python train.py --num_hidden_layers=11 --hidden_size=256 --n_experts=64 --hidden_act="swiglu" --moe_layers=[1, 2, 3, 4, 5, 6, 7, 8, 9, 10] --normalize_top_k=true --balance_bias=false --lr_router=0.000489 --optimizer="muon_variant" --learning_rate=0.00754 --max_grad_norm=2.0 --batch_tokens=32768 --dataset="wikipedia_en"
Below are experts of layer 7 (counted from 0) of a mixture-of-experts language model. Rows are named router (the router's row for the expert) and show model dimensions 0-255. Each number is 50 + 12 x the weight over its row's rms, rounded and kept within 0 to 99.
After each expert's rows: "gets" lists some tokens that make up at least twice as much of what it gets as of all text. This comes from a sample of Wikipedia text that the model never trained on. Tokens count by the router's weight.

# expert 57
router:55 50 67 53 52 47 61 41 43 66 56 47 19 40 56 83 40 60 30 47 51 42 51 64 30 63 35 44 70 60 36 50 32 76 40 55 32 43 68 61 58 82 52 48 75 53 60 50 40 40 57 50 50 50 45 50 82 53 49 63 34 55 46 59 51 08 44 43 46 37 56 44 38 32 49 49 55 68 45 50 63 59 53 71 47 48 46 46 35 55 53 74 52 71 56 47 53 56 31 48 45 56 45 45 35 40 54 30 54 40 33 46 65 53 52 42 29 47 69 61 53 54 55 44 56 17 73 46 50 37 41 38 40 43 51 40 45 35 50 33 62 39 53 45 37 55 52 63 61 44 54 54 87 47 68 53 36 47 44 57 48 54 50 33 32 55 58 57 66 56 47 45 38 45 35 48 49 39 62 47 53 34 48 44 49 41 47 74 48 48 35 45 43 45 52 45 60 30 36 46 36 51 33 52 42 67 58 46 60 53 32 36 59 53 55 43 77 54 53 78 66 69 50 63 38 49 54 57 38 42 34 53 43 34 60 44 45 62 42 54 52 57 26 49 50 82 69 55 37 54 50 44 37 54 62 44
gets: " ", "-", " \"", "/", " (", " May"

# expert 13
router:54 51 71 65 44 39 38 72 46 55 51 43 38 56 48 50 51 47 49 58 38 45 52 52 39 52 51 54 54 50 30 34 58 66 50 49 52 38 50 57 58 52 55 42 58 45 64 50 52 47 54 47 48 44 56 62 58 41 30 48 45 64 47 63 39 37 53 36 63 65 37 59 38 47 40 36 61 44 48 49 26 70 39 52 62 40 53 54 34 47 62 75 72 61 72 47 68 35 32 54 61 36 53 49 46 44 61 43 53 46 30 51 56 35 62 47 36 57 44 34 40 42 47 29 53 43 35 47 36 35 63 41 63 48 47 69 45 49 49 45 40 52 34 62 35 70 61 53 61 42 37 54 41 50 66 50 34 49 60 20 90 49 53 79 55 56 69 59 66 56 54 63 51 23 38 74 71 50 57 31 53 62 50 54 39 40 42 41 62 56 50 69 22 50 60 55 62 37 42 31 44 49 47 71 55 45 77 36 68 45 68 34 52 59 41 57 61 44 40 40 35 42 78 55 58 56 41 33 48 25 38 26 44 45 67 75 39 47 47 54 48 37 45 57 37 66 65 33 31 38 53 51 32 41 34 30
gets: " and", " to", " with", " has", " had", " from"

# expert 39
router:53 54 58 60 40 55 47 39 42 52 51 56 61 52 52 33 50 49 54 36 45 46 59 68 51 67 59 38 50 67 38 69 40 62 40 63 57 42 46 35 32 36 44 52 32 56 27 38 62 49 53 68 32 57 44 20 67 31 53 52 41 56 40 59 53 43 56 56 56 44 44 52 44 31 63 39 34 60 42 63 62 42 34 69 51 46 42 37 57 58 51 52 34 40 60 40 52 49 67 21 73 47 43 69 32 53 32 39 48 67 44 72 58 76 51 47 55 55 42 38 50 44 57 49 31 63 48 29 70 59 64 55 60 49 46 66 52 40 58 45 65 25 53 39 31 51 49 55 40 42 40 60 47 21 49 36 32 48 57 42 34 43 32 62 45 54 64 60 60 58 47 32 50 78 36 32 61 34 76 29 34 49 25 70 50 43 54 49 65 40 38 42 39 41 43 38 51 43 35 47 52 69 43 60 57 30 46 41 84 59 54 56 54 75 53 68 57 50 51 50 34 55 63 46 52 55 49 50 26 61 55 47 50 55 57 49 35 31 31 25 33 39 43 53 39 33 57 56 39 48 48 78 47 41 62 42
gets: " ", " —", " 0", ")", " 1", " 2"

# expert 25
router:57 54 60 42 64 36 32 48 29 35 53 45 52 41 65 70 59 59 37 42 42 36 19 59 45 59 43 44 58 52 41 38 61 60 65 46 57 60 64 47 48 55 64 49 38 60 47 56 42 36 68 49 53 56 44 70 54 48 50 45 43 62 32 59 70 62 59 44 65 23 59 56 26 51 69 52 65 53 62 62 58 70 58 56 77 59 30 52 48 50 39 59 38 76 66 33 54 72 45 40 73 65 22 54 34 52 50 43 63 40 50 32 53 62 76 37 66 48 56 49 37 63 53 55 49 72 61 32 46 52 52 50 43 55 57 55 48 35 44 59 33 46 71 54 31 61 76 63 72 58 52 65 55 51 70 41 16 53 35 41 61 43 55 61 66 67 62 45 37 51 57 54 59 40 51 36 56 57 36 44 60 33 52 65 37 37 53 67 58 52 40 27 57 43 60 64 69 27 49 53 34 45 32 55 56 47 42 50 60 45 64 51 64 53 31 46 63 40 45 42 40 42 54 63 60 54 47 29 43 50 42 55 64 35 54 41 39 39 35 57 39 43 32 69 65 53 65 31 34 51 52 64 50 34 58 53
gets: " a", " A", " (", " and", "N", " K"

# expert 14
router:60 48 46 63 42 41 78 44 47 52 45 52 43 44 68 54 60 49 28 47 59 66 38 62 41 46 38 42 38 68 34 67 30 61 44 33 38 64 69 38 62 59 71 49 79 54 65 49 50 49 44 30 58 47 45 61 81 33 44 50 22 30 48 50 62 22 61 36 64 41 59 40 56 49 56 47 42 63 57 54 58 54 66 70 60 56 43 52 44 42 59 48 49 64 54 50 52 52 60 40 45 76 42 39 25 43 42 49 41 53 58 50 43 59 57 44 75 59 63 53 41 55 54 43 31 48 29 44 33 27 59 35 39 55 72 39 63 28 52 32 51 53 47 44 51 52 68 66 53 39 50 63 77 50 59 44 41 57 50 54 62 59 47 54 40 64 59 34 51 61 65 57 23 38 59 39 60 50 45 44 45 35 52 32 52 52 41 80 49 36 49 30 55 30 67 43 75 39 39 35 53 38 39 67 48 31 49 35 49 50 32 41 44 40 59 46 66 43 44 74 53 51 46 53 45 69 53 41 41 24 39 58 32 57 57 44 59 52 19 54 46 47 41 74 62 58 49 39 48 48 48 47 37 36 44 64
gets: " ", "==", ".", "===", " (", " \""

# expert 60
router:47 54 50 50 68 35 37 54 57 41 60 30 56 36 49 69 48 29 61 41 68 24 55 50 52 63 24 36 70 46 51 27 38 51 45 41 69 42 72 59 44 40 27 47 52 50 53 73 51 43 62 42 34 68 54 67 63 60 39 56 32 71 31 50 46 33 55 48 60 21 57 50 59 41 81 26 49 68 41 58 65 49 51 76 66 48 42 57 40 45 41 60 41 83 42 51 48 46 37 38 55 41 44 52 23 60 41 48 46 55 49 65 67 46 76 46 54 64 49 52 69 49 56 42 72 60 68 47 62 39 55 60 65 27 56 49 59 50 56 53 53 44 65 53 33 53 68 36 49 34 51 54 44 51 41 39 53 51 41 50 51 31 65 53 54 51 46 51 56 30 57 58 49 39 46 47 55 48 59 46 40 32 56 40 47 64 33 51 54 61 54 29 51 43 56 33 55 51 34 44 37 46 45 17 50 53 46 37 53 27 50 72 29 52 51 47 52 57 42 27 64 69 57 44 32 39 53 34 55 57 33 47 45 32 62 39 49 58 43 58 47 56 35 50 56 37 67 50 33 60 28 77 40 50 49 47
gets: "-", " (", " \"", "/", "–", " there"

# expert 21
router:35 49 44 55 74 42 43 46 49 46 50 49 55 42 64 46 58 48 48 34 41 64 38 66 28 24 34 55 65 51 46 62 46 72 63 39 54 32 56 38 43 54 42 62 50 49 53 52 43 41 62 33 24 45 65 51 49 19 43 48 41 44 29 56 55 42 82 64 61 35 54 33 58 47 49 54 73 62 48 25 38 59 53 65 59 57 50 73 28 61 47 51 38 54 48 38 38 63 49 45 51 71 43 68 42 58 57 36 51 44 40 64 47 64 46 45 44 53 27 35 42 63 62 39 39 67 62 23 28 59 44 42 45 84 54 48 40 59 44 60 54 65 49 52 65 46 35 43 75 52 44 58 58 38 36 43 44 55 40 35 53 39 59 49 65 44 54 42 64 78 58 52 65 48 38 39 49 48 42 50 57 42 46 71 32 59 59 55 58 46 49 27 61 47 72 45 51 36 47 34 44 78 46 30 59 57 41 54 35 40 69 55 62 44 41 54 58 31 69 58 34 65 54 67 46 41 56 41 77 48 62 37 49 54 36 35 37 56 40 48 57 57 31 64 49 64 53 57 60 34 63 64 63 39 41 70
gets: "\n", "==", " first", " all", " (", " Best"

# expert 27
router:38 58 34 49 49 43 52 63 51 60 50 41 27 33 32 51 69 37 53 66 62 46 40 52 53 66 27 37 57 53 43 30 30 47 55 32 54 57 67 49 49 37 32 53 48 58 50 56 51 68 59 50 55 45 68 79 67 70 35 50 43 49 44 58 37 53 49 36 74 29 47 62 51 41 37 47 52 63 71 57 39 64 41 68 59 54 34 62 39 50 39 58 51 55 37 80 40 37 48 49 68 58 34 63 25 60 47 47 62 62 55 51 72 51 64 46 46 66 53 42 52 69 50 41 78 61 62 60 80 34 61 57 69 35 50 48 51 64 33 45 47 33 61 50 26 56 47 41 56 28 52 56 53 23 49 44 54 44 41 36 36 39 70 48 76 52 44 67 39 30 60 67 58 42 35 37 51 37 59 30 45 53 67 56 46 48 54 69 46 66 71 61 55 47 62 34 50 37 56 60 51 46 53 36 52 42 38 49 64 44 39 55 34 49 48 43 49 42 49 35 64 66 44 51 28 40 57 38 50 49 41 42 66 36 60 48 47 63 45 44 23 56 34 37 41 39 47 43 36 48 51 59 25 27 40 56
gets: "-", "|", " |", ";", " has", " •"

# expert 9
router:44 45 65 33 51 40 37 43 51 25 48 38 44 63 56 66 62 65 53 60 68 24 70 43 59 64 37 49 39 50 53 53 66 65 75 59 42 61 74 56 47 38 51 56 39 44 64 61 60 42 55 78 40 65 65 43 32 53 40 34 47 75 40 43 53 55 52 71 39 38 63 41 68 38 62 55 43 58 59 65 54 51 49 46 68 60 46 33 43 64 44 47 51 76 52 49 35 56 55 55 74 38 29 41 54 26 58 45 53 65 36 50 61 64 54 48 74 61 42 56 50 54 44 58 34 57 50 30 29 41 69 42 51 44 37 48 59 41 61 55 24 43 56 65 45 41 62 36 54 57 54 54 45 46 69 50 31 61 62 41 80 40 62 49 52 66 31 46 36 72 32 56 60 48 63 59 42 47 40 57 66 56 46 45 57 40 45 58 41 47 28 38 57 56 62 36 46 59 50 77 66 58 48 43 36 61 44 28 60 32 53 48 27 67 37 65 25 54 39 35 65 66 57 60 60 37 37 46 66 46 41 61 41 50 56 67 33 52 34 57 69 41 60 50 40 51 57 61 48 55 37 52 51 49 76 46
gets: " (", "\n", " A", "S", " S", " P"

# expert 26
router:64 40 40 37 66 55 51 49 69 47 68 28 56 36 64 55 66 37 44 42 47 62 56 56 55 58 47 49 54 50 49 46 51 76 30 51 74 67 51 50 40 65 52 65 60 59 48 46 32 68 66 53 38 56 36 59 43 25 60 42 41 59 55 57 42 51 57 47 63 51 61 59 57 71 66 32 58 57 46 58 58 64 68 35 49 49 29 40 64 39 39 43 41 73 58 45 45 41 41 28 71 54 46 67 35 56 62 27 32 52 54 42 66 67 32 54 66 41 41 63 53 38 57 22 48 46 55 21 43 33 79 49 30 58 43 42 59 36 48 42 42 36 33 46 37 37 57 74 63 73 67 68 53 40 62 39 46 55 44 46 17 47 44 55 52 54 57 57 48 49 49 41 52 52 32 41 56 39 48 38 49 50 55 53 31 64 62 54 56 55 43 68 65 39 51 49 42 52 40 33 53 54 45 74 51 46 62 74 54 54 57 66 36 64 55 73 42 50 43 54 63 72 58 58 55 71 55 44 51 36 44 53 37 51 44 20 37 26 55 40 58 36 47 74 70 53 49 43 36 57 51 54 49 41 45 69
gets: ".", "\n", " \"", "\"", "==", ")."

# expert 48
router:67 60 55 31 59 42 62 57 45 46 57 55 36 32 47 52 40 49 73 53 17 41 41 78 34 49 57 68 47 21 36 37 73 42 56 46 38 47 59 62 36 40 59 49 47 46 46 34 40 54 56 31 43 49 50 79 41 53 37 39 46 48 56 56 63 47 67 43 64 48 30 39 37 67 53 66 32 45 51 52 62 35 59 54 68 46 29 45 46 65 57 62 45 62 60 46 36 56 44 68 63 70 57 48 39 37 40 46 46 46 42 49 35 46 69 35 33 57 51 43 53 40 46 74 51 65 50 58 60 72 56 66 24 51 63 31 58 51 37 37 45 45 42 39 38 45 65 51 40 64 54 53 43 52 52 44 21 44 32 58 55 51 49 32 47 51 61 47 57 40 63 46 41 42 53 25 45 45 42 50 41 36 47 47 60 53 65 60 62 62 32 40 83 41 59 45 47 38 58 37 34 56 47 41 52 45 61 57 82 55 49 48 69 55 40 57 50 43 69 45 52 57 59 44 66 55 39 29 20 52 42 56 52 75 62 51 44 37 61 59 29 49 63 62 75 20 59 38 36 49 46 35 51 42 68 53
gets: " a", " (", " 0", "(", " 1", " 2"

# expert 44
router:50 61 67 42 43 59 25 44 39 40 44 56 46 51 44 53 49 43 33 66 44 36 46 41 35 50 31 71 46 61 35 33 50 66 45 62 40 61 33 49 47 53 43 48 32 32 52 60 44 43 72 31 40 47 43 42 32 38 39 53 39 59 37 63 45 67 72 52 59 50 60 52 29 19 44 34 55 58 54 57 34 46 63 53 47 71 37 54 32 66 45 60 69 65 75 56 54 54 39 52 42 38 27 51 52 29 60 37 40 27 34 64 61 41 46 43 52 53 51 44 38 53 59 36 32 59 77 40 50 64 72 41 59 45 56 33 48 63 48 47 30 25 51 57 36 57 68 51 35 58 16 81 59 59 36 49 34 38 55 53 53 67 55 77 56 59 77 53 51 52 32 52 37 45 58 56 64 37 68 29 45 56 50 41 49 57 44 54 46 47 32 53 35 37 67 52 62 51 41 38 46 45 54 47 51 49 57 46 44 37 46 62 74 40 61 41 55 58 39 57 52 62 51 57 40 49 42 58 41 28 42 40 45 43 54 45 39 41 44 48 27 61 44 51 80 29 61 38 28 55 65 39 53 38 58 46
gets: " to", " =", " would", " 3", " can", "to"

# expert 36
router:46 44 56 74 71 62 51 29 51 67 54 30 28 51 53 32 63 65 46 40 46 30 49 18 39 50 66 46 46 37 49 51 29 39 49 34 33 61 65 40 46 38 50 59 31 55 57 56 33 54 48 47 59 30 56 32 47 51 47 64 67 50 39 53 37 64 46 41 60 61 49 63 43 54 54 77 54 49 46 32 42 63 35 55 36 59 59 59 58 63 55 56 65 52 57 48 50 32 33 67 57 58 53 43 57 47 30 51 60 64 63 62 38 65 30 37 50 47 40 43 55 57 57 53 61 18 50 66 36 48 47 29 66 74 39 59 42 70 69 59 45 73 58 65 47 44 59 53 54 47 46 51 43 24 66 70 60 54 43 60 59 43 57 57 53 58 45 39 51 38 56 44 33 58 75 33 72 31 47 50 47 52 51 35 39 46 57 68 48 38 43 44 53 51 49 52 52 52 61 18 61 57 52 42 65 49 40 58 38 42 55 32 52 37 60 71 19 32 40 52 67 63 71 52 70 58 37 38 74 37 55 63 64 40 58 64 54 38 50 42 56 41 34 60 41 68 51 49 30 42 53 68 40 41 62 44
gets: "\n", " he", " He", " who", " re", " she"

# expert 4
router:26 52 50 38 43 41 40 34 15 44 69 53 57 64 41 58 46 53 60 33 47 46 62 46 64 56 65 44 62 56 41 22 56 52 57 35 68 35 47 42 74 69 51 30 71 39 34 60 40 68 54 41 38 42 31 71 72 58 51 40 46 59 58 39 44 71 48 55 37 54 69 58 43 54 52 70 53 73 35 40 54 48 60 78 67 57 51 57 38 60 43 65 43 46 60 39 49 56 30 70 59 61 55 60 42 66 53 35 40 63 50 29 46 60 42 46 68 61 56 44 53 41 25 40 51 58 49 62 51 53 39 58 51 52 63 52 35 28 67 43 48 34 52 58 43 32 57 32 56 55 47 44 40 51 81 61 38 54 42 47 37 58 68 71 76 68 41 47 50 40 40 47 45 63 54 36 58 32 56 60 51 54 49 26 45 51 65 28 46 66 37 34 29 44 60 50 34 51 36 60 50 49 39 40 63 58 48 59 61 42 44 47 65 57 35 36 44 50 64 70 58 52 53 71 55 62 42 43 64 44 58 53 42 72 67 49 57 57 55 28 44 29 68 48 44 63 49 59 54 59 51 31 63 60 44 65
gets: " in", " In", "|", "In", " October", " May"

# expert 38
router:46 52 52 58 66 48 47 41 34 52 45 51 70 52 33 61 56 46 34 67 60 34 28 60 39 51 37 58 48 52 66 54 53 42 62 63 50 45 48 54 34 52 43 40 56 62 37 60 35 59 36 34 44 59 50 39 47 59 58 54 48 59 45 79 61 43 55 38 46 36 55 56 46 60 42 65 70 65 70 25 81 36 56 48 64 55 47 63 73 55 55 44 33 56 56 54 46 49 48 36 64 41 39 61 35 54 40 32 54 59 38 36 41 67 57 52 40 57 62 45 38 41 54 40 44 58 81 63 51 49 57 38 35 46 60 58 60 67 26 71 37 44 50 54 30 65 71 59 55 41 45 65 57 63 66 55 40 62 46 74 59 44 41 66 52 69 62 28 56 41 42 43 51 62 25 29 55 75 45 20 60 48 50 61 33 33 40 52 73 63 41 26 38 55 60 20 56 55 52 53 29 47 42 52 62 23 28 57 59 69 28 52 52 57 37 55 71 39 57 47 57 51 43 52 59 53 53 29 40 62 64 58 61 44 62 49 56 33 42 54 43 39 52 66 63 47 49 44 37 41 57 66 55 29 61 57
gets: "/", "th", " —", " /", "'", " m"

# expert 46
router:54 57 54 31 49 49 55 59 45 44 55 52 42 78 19 54 56 64 61 62 63 55 29 43 53 50 60 23 39 54 30 71 41 50 42 64 34 33 54 65 43 36 69 50 52 45 66 59 44 31 54 54 48 64 37 51 43 68 54 35 30 57 55 57 55 62 57 68 62 43 46 54 52 42 71 50 49 56 45 52 36 63 48 45 84 64 22 58 64 26 52 51 57 62 61 69 58 32 47 53 53 67 35 49 45 67 44 53 79 21 56 54 55 38 56 39 52 35 50 38 52 78 42 60 64 47 54 43 45 57 56 59 55 32 61 49 49 31 56 62 37 56 51 64 42 34 26 41 45 47 41 45 20 45 58 59 67 45 47 43 55 43 48 39 70 57 63 62 33 68 56 54 67 27 64 57 38 63 44 58 43 45 41 42 43 46 69 62 36 42 32 54 34 44 71 57 38 45 57 53 36 58 56 49 54 33 53 27 36 54 62 63 61 33 32 58 58 42 43 61 41 24 46 49 34 47 66 57 43 41 47 41 48 36 57 18 51 50 41 55 48 42 67 61 41 39 55 47 38 54 34 58 37 34 38 60
gets: " 1", " 2", " 0", " 3", " 4", " 6"

# expert 49
router:64 62 46 54 47 47 48 44 51 53 65 39 39 42 42 74 74 35 38 46 58 56 45 68 63 55 42 46 74 49 37 30 46 48 50 49 70 78 58 44 41 49 50 59 49 74 56 38 48 53 64 49 42 52 29 59 48 32 59 48 43 52 50 55 42 30 74 51 58 39 55 35 44 53 54 29 55 67 53 34 61 65 63 55 70 42 38 44 64 39 42 29 43 64 57 36 42 58 42 39 49 59 29 62 45 59 52 35 30 33 39 40 65 48 62 54 62 38 57 43 51 55 59 30 54 36 48 23 48 41 76 45 39 51 58 56 50 54 56 59 17 48 52 58 24 54 58 49 56 65 65 73 47 48 66 43 40 45 33 36 32 60 44 69 53 65 58 42 39 46 45 34 79 39 55 29 73 39 35 46 66 52 66 53 43 62 61 62 63 63 30 46 72 32 69 67 50 40 41 38 44 66 33 76 44 47 61 51 53 50 61 63 54 55 61 63 39 55 43 41 57 72 66 59 54 43 44 40 56 51 55 49 53 50 52 26 37 28 34 49 58 33 37 46 78 54 51 52 35 46 63 54 45 44 52 61
gets: ".", "\n", ",", "==", " ==", " ="

# expert 52
router:61 71 42 29 46 48 43 48 52 35 43 49 34 69 30 45 54 56 51 50 41 51 52 43 41 51 68 35 52 51 44 71 54 20 38 58 57 48 67 55 37 31 54 45 58 52 58 51 44 52 43 42 47 62 27 48 53 62 43 31 27 45 43 44 69 69 63 68 65 52 45 69 42 36 70 36 48 61 49 66 33 61 27 45 59 44 28 49 60 37 56 49 67 48 56 46 53 39 36 30 74 73 27 50 36 74 48 46 69 46 50 43 72 18 64 43 46 42 41 56 59 77 51 45 43 43 48 55 62 51 39 50 60 33 57 45 55 39 57 55 21 49 52 63 43 50 24 36 59 39 53 54 31 28 64 61 70 60 44 52 63 53 39 42 71 55 69 43 46 66 54 46 58 45 51 62 52 61 61 47 32 52 40 49 36 58 68 64 34 31 39 67 34 46 49 46 56 36 46 61 44 49 43 43 38 55 52 34 45 71 71 62 59 46 45 87 48 33 25 58 58 42 62 41 48 54 55 56 41 42 57 53 50 55 59 28 41 64 47 45 62 25 70 50 37 47 61 40 41 48 44 47 41 45 47 50
gets: " 2", " 1", " 0", " 3", " 4", " 6"

# expert 10
router:59 54 38 46 57 31 68 35 41 25 51 29 57 50 59 64 35 41 34 44 79 26 46 48 60 59 54 52 58 39 58 58 38 52 55 37 64 40 41 58 39 72 17 44 49 33 40 53 53 43 56 62 64 46 45 68 69 64 62 54 43 25 32 36 56 46 60 77 46 43 47 36 42 48 51 42 36 58 57 55 50 53 38 50 43 63 22 46 56 44 52 29 51 65 36 44 43 64 53 53 52 79 51 61 63 73 33 50 63 49 52 39 40 68 33 43 51 38 55 47 30 50 65 55 59 35 45 42 39 29 52 51 45 71 41 47 66 34 59 27 49 49 77 61 54 66 58 68 51 52 62 50 51 42 31 68 60 53 43 47 65 58 44 65 42 66 54 52 19 56 41 59 56 50 53 35 35 48 74 41 37 38 39 28 32 57 61 46 52 66 35 53 48 66 37 42 58 48 60 43 57 51 47 37 67 40 47 77 43 54 35 70 34 54 47 64 51 38 44 68 52 66 42 39 32 44 50 55 61 42 29 64 65 68 59 32 38 54 48 46 43 50 49 66 56 64 59 48 60 55 58 47 66 50 68 52
gets: " was", " is", " were", " are", " be", " as"

# expert 31
router:49 63 45 54 86 69 12 39 51 47 42 74 74 50 47 63 56 41 32 47 28 38 46 30 50 62 30 42 42 51 49 45 61 50 63 58 56 73 57 63 42 51 54 49 38 49 37 69 48 49 51 51 35 70 42 57 73 47 51 45 48 46 33 45 68 68 43 47 51 49 58 52 42 57 48 71 37 49 50 54 32 61 68 55 64 66 74 39 39 81 50 44 19 49 42 42 56 60 46 53 43 53 40 52 48 49 40 57 33 43 52 41 58 68 56 32 46 50 53 51 62 47 63 43 57 52 48 39 76 40 61 30 53 39 79 35 68 62 44 50 41 61 59 58 72 54 36 34 33 40 44 45 69 48 36 35 41 49 41 46 58 44 29 39 64 45 37 53 32 59 74 48 67 59 78 21 47 72 63 33 54 58 44 56 33 54 53 45 46 45 44 30 67 51 41 42 45 53 48 44 51 38 40 71 34 48 43 57 58 32 43 50 65 51 47 51 29 55 57 48 68 21 36 57 51 49 51 57 49 58 44 54 59 61 53 26 42 64 51 46 44 40 56 40 61 47 49 41 35 30 46 46 39 45 37 47
gets: ",", " that", "),", " as", ";", " but"

# expert 6
router:53 44 51 56 46 69 72 44 64 44 53 43 52 67 67 53 54 18 47 39 45 32 52 60 50 26 42 50 45 49 62 67 33 58 23 45 28 47 45 42 51 53 64 61 71 55 39 20 39 54 52 59 61 69 57 60 62 44 70 52 55 55 50 43 48 57 24 55 29 46 46 69 42 48 44 38 53 60 59 58 52 22 74 61 28 50 50 69 46 26 46 50 60 34 42 55 42 55 39 35 53 46 57 44 43 50 39 57 45 60 54 34 56 59 38 48 49 56 46 49 30 51 49 56 29 66 35 44 52 51 54 57 62 74 40 48 53 74 68 49 52 73 59 26 27 38 44 42 62 61 32 41 25 34 48 40 64 70 52 59 61 52 18 44 56 42 39 55 51 35 39 38 25 61 52 38 37 62 54 53 77 44 43 65 45 57 43 37 51 57 51 56 44 62 31 50 53 49 36 23 47 55 55 49 42 64 39 54 45 39 62 43 42 55 51 45 42 42 52 41 49 34 68 60 45 52 73 69 49 83 62 56 50 44 52 64 45 61 52 52 66 68 55 29 64 62 42 60 49 70 60 38 45 44 40 52
gets: " of", " for", " by", " to", " on", " from"

# expert 17
router:70 40 71 49 38 51 62 47 37 47 46 55 77 59 49 43 54 62 53 50 59 57 46 50 58 69 35 37 39 60 46 40 49 46 61 52 63 43 72 56 46 53 49 61 54 67 44 47 58 21 39 44 58 34 37 43 74 28 47 39 37 49 33 56 47 48 61 30 61 33 43 57 31 51 51 66 56 74 73 57 84 48 64 69 42 74 48 40 49 68 50 60 43 54 43 43 45 58 63 53 45 60 43 31 49 71 54 41 40 41 44 42 41 44 58 57 48 74 62 40 27 44 36 59 58 54 61 20 56 44 49 64 57 59 51 40 54 48 41 32 02 38 49 37 56 46 49 56 68 59 54 63 61 38 50 33 48 39 43 52 24 52 51 52 60 59 51 72 39 80 27 60 57 47 40 39 50 55 73 39 46 58 31 53 39 46 42 58 48 52 32 41 46 37 68 35 68 42 39 46 41 41 28 33 46 44 40 52 62 59 49 51 45 66 48 63 54 45 28 41 57 61 41 64 45 67 41 52 49 28 75 66 59 53 63 60 44 44 45 51 50 37 39 58 52 38 67 50 34 37 66 60 50 43 52 51
gets: " ", " —", " W", " C", " D", "W"

# expert 50
router:45 31 60 51 56 42 49 80 60 58 47 57 61 55 44 46 47 52 49 65 37 28 38 39 45 48 46 44 52 49 42 44 32 28 63 57 57 39 49 62 58 41 68 32 61 62 47 52 57 35 55 62 62 49 42 52 66 62 39 55 47 62 46 52 15 53 43 39 61 56 41 55 61 61 59 49 55 41 56 53 44 52 48 55 59 36 38 52 44 24 62 45 70 59 44 42 83 57 58 45 62 47 47 45 55 47 47 36 70 66 49 48 43 41 64 62 45 29 51 30 46 12 48 43 41 66 28 43 39 38 63 48 41 52 68 72 42 60 36 68 40 49 61 68 54 62 58 64 48 44 52 57 57 65 65 37 35 59 57 55 54 55 50 64 65 58 50 39 58 56 54 59 61 35 65 54 57 81 38 63 53 53 53 48 47 49 51 36 75 83 39 61 50 57 57 70 66 48 50 56 39 54 26 68 46 47 39 52 51 64 41 29 55 75 31 64 58 46 40 36 45 46 36 65 37 57 11 49 48 55 41 47 28 43 71 53 60 32 61 45 45 65 37 64 22 56 59 50 56 52 59 47 44 66 44 28
gets: " and", ",", " the", " or", " &", " /"

# expert 47
router:54 53 69 33 75 55 39 43 37 68 35 36 75 52 36 41 47 53 48 52 64 27 49 50 53 50 50 53 38 34 44 42 62 47 22 26 39 46 39 43 33 43 55 37 72 55 53 50 58 33 62 75 69 60 45 63 63 57 43 66 44 39 67 52 66 56 45 56 56 58 64 44 36 56 53 71 53 54 43 64 54 35 37 41 51 59 68 43 32 52 41 33 34 70 30 29 37 49 55 21 70 46 53 67 45 55 57 44 59 42 57 47 34 53 46 39 36 38 69 46 33 48 49 59 38 44 52 54 32 43 40 36 18 66 32 52 58 75 65 33 40 36 56 72 69 26 41 58 46 69 49 32 29 50 35 57 61 63 49 47 56 54 57 52 51 57 38 35 23 61 55 41 53 51 47 37 48 66 42 33 54 65 40 65 60 56 48 43 48 70 53 49 48 46 52 54 48 56 45 47 44 40 53 52 52 45 35 36 39 15 68 60 49 86 53 37 65 54 65 37 52 38 67 33 36 50 48 54 45 53 44 38 52 66 52 33 36 65 54 49 53 53 52 52 36 52 50 40 53 50 44 43 54 58 38 39
gets: ",", " was", " as", " |", " a", " is"

# expert 3
router:47 63 58 30 57 56 32 61 53 30 64 38 56 42 53 47 66 57 44 24 47 37 54 45 30 46 52 28 60 60 33 56 39 63 49 34 47 61 42 19 50 55 29 59 40 46 69 54 37 53 77 34 28 37 68 70 56 63 50 57 46 57 62 58 53 42 46 61 57 52 57 44 57 49 61 50 53 25 66 38 73 48 62 61 51 46 55 37 54 45 56 33 50 53 60 52 47 60 41 61 61 51 61 66 33 58 53 47 61 38 57 38 33 37 56 42 48 47 47 66 34 51 58 51 46 57 42 55 44 54 69 44 58 47 39 49 54 61 39 37 50 24 74 43 48 50 54 76 54 51 44 52 62 31 54 43 60 34 31 26 58 54 37 61 54 53 67 50 26 39 33 72 54 50 60 58 36 23 28 32 52 48 46 52 56 29 54 56 49 60 47 47 35 38 53 62 57 44 50 61 43 48 42 43 49 37 23 52 52 20 40 37 71 38 33 58 46 51 48 56 51 48 70 67 66 53 30 56 48 53 45 52 72 36 52 36 53 63 55 29 49 50 63 47 32 34 52 30 26 65 54 84 47 53 56 23
gets: ")", "\"", " he", ",", " =", " He"

# expert 16
router:62 48 60 33 56 53 38 41 55 44 56 24 58 30 51 40 51 33 44 39 39 13 41 46 54 47 45 42 60 29 48 54 52 61 62 45 68 63 57 45 59 27 63 54 26 41 54 59 44 55 32 49 44 52 55 52 35 40 47 64 36 53 38 53 51 64 58 60 64 46 45 58 49 45 50 76 34 60 33 43 52 62 44 44 45 68 48 74 41 40 46 76 65 54 53 37 68 54 31 68 31 58 65 54 41 64 30 49 69 54 61 52 56 72 54 48 40 48 26 57 35 56 32 36 53 41 46 33 22 55 40 39 58 61 59 54 54 65 73 49 52 78 39 72 56 55 55 67 76 46 16 60 49 54 36 78 35 42 50 53 72 35 51 55 56 39 49 32 71 55 41 70 35 37 41 46 65 39 29 40 48 38 41 51 45 37 55 55 61 43 53 40 61 49 38 54 42 49 51 44 40 50 42 23 67 52 42 58 50 41 68 34 49 46 47 33 36 43 42 53 58 64 50 53 51 63 70 44 48 46 45 49 55 50 54 46 53 58 33 62 64 48 60 44 37 69 47 63 30 34 65 59 48 70 52 61
gets: "\n", "-", "==", "===", " also", "–"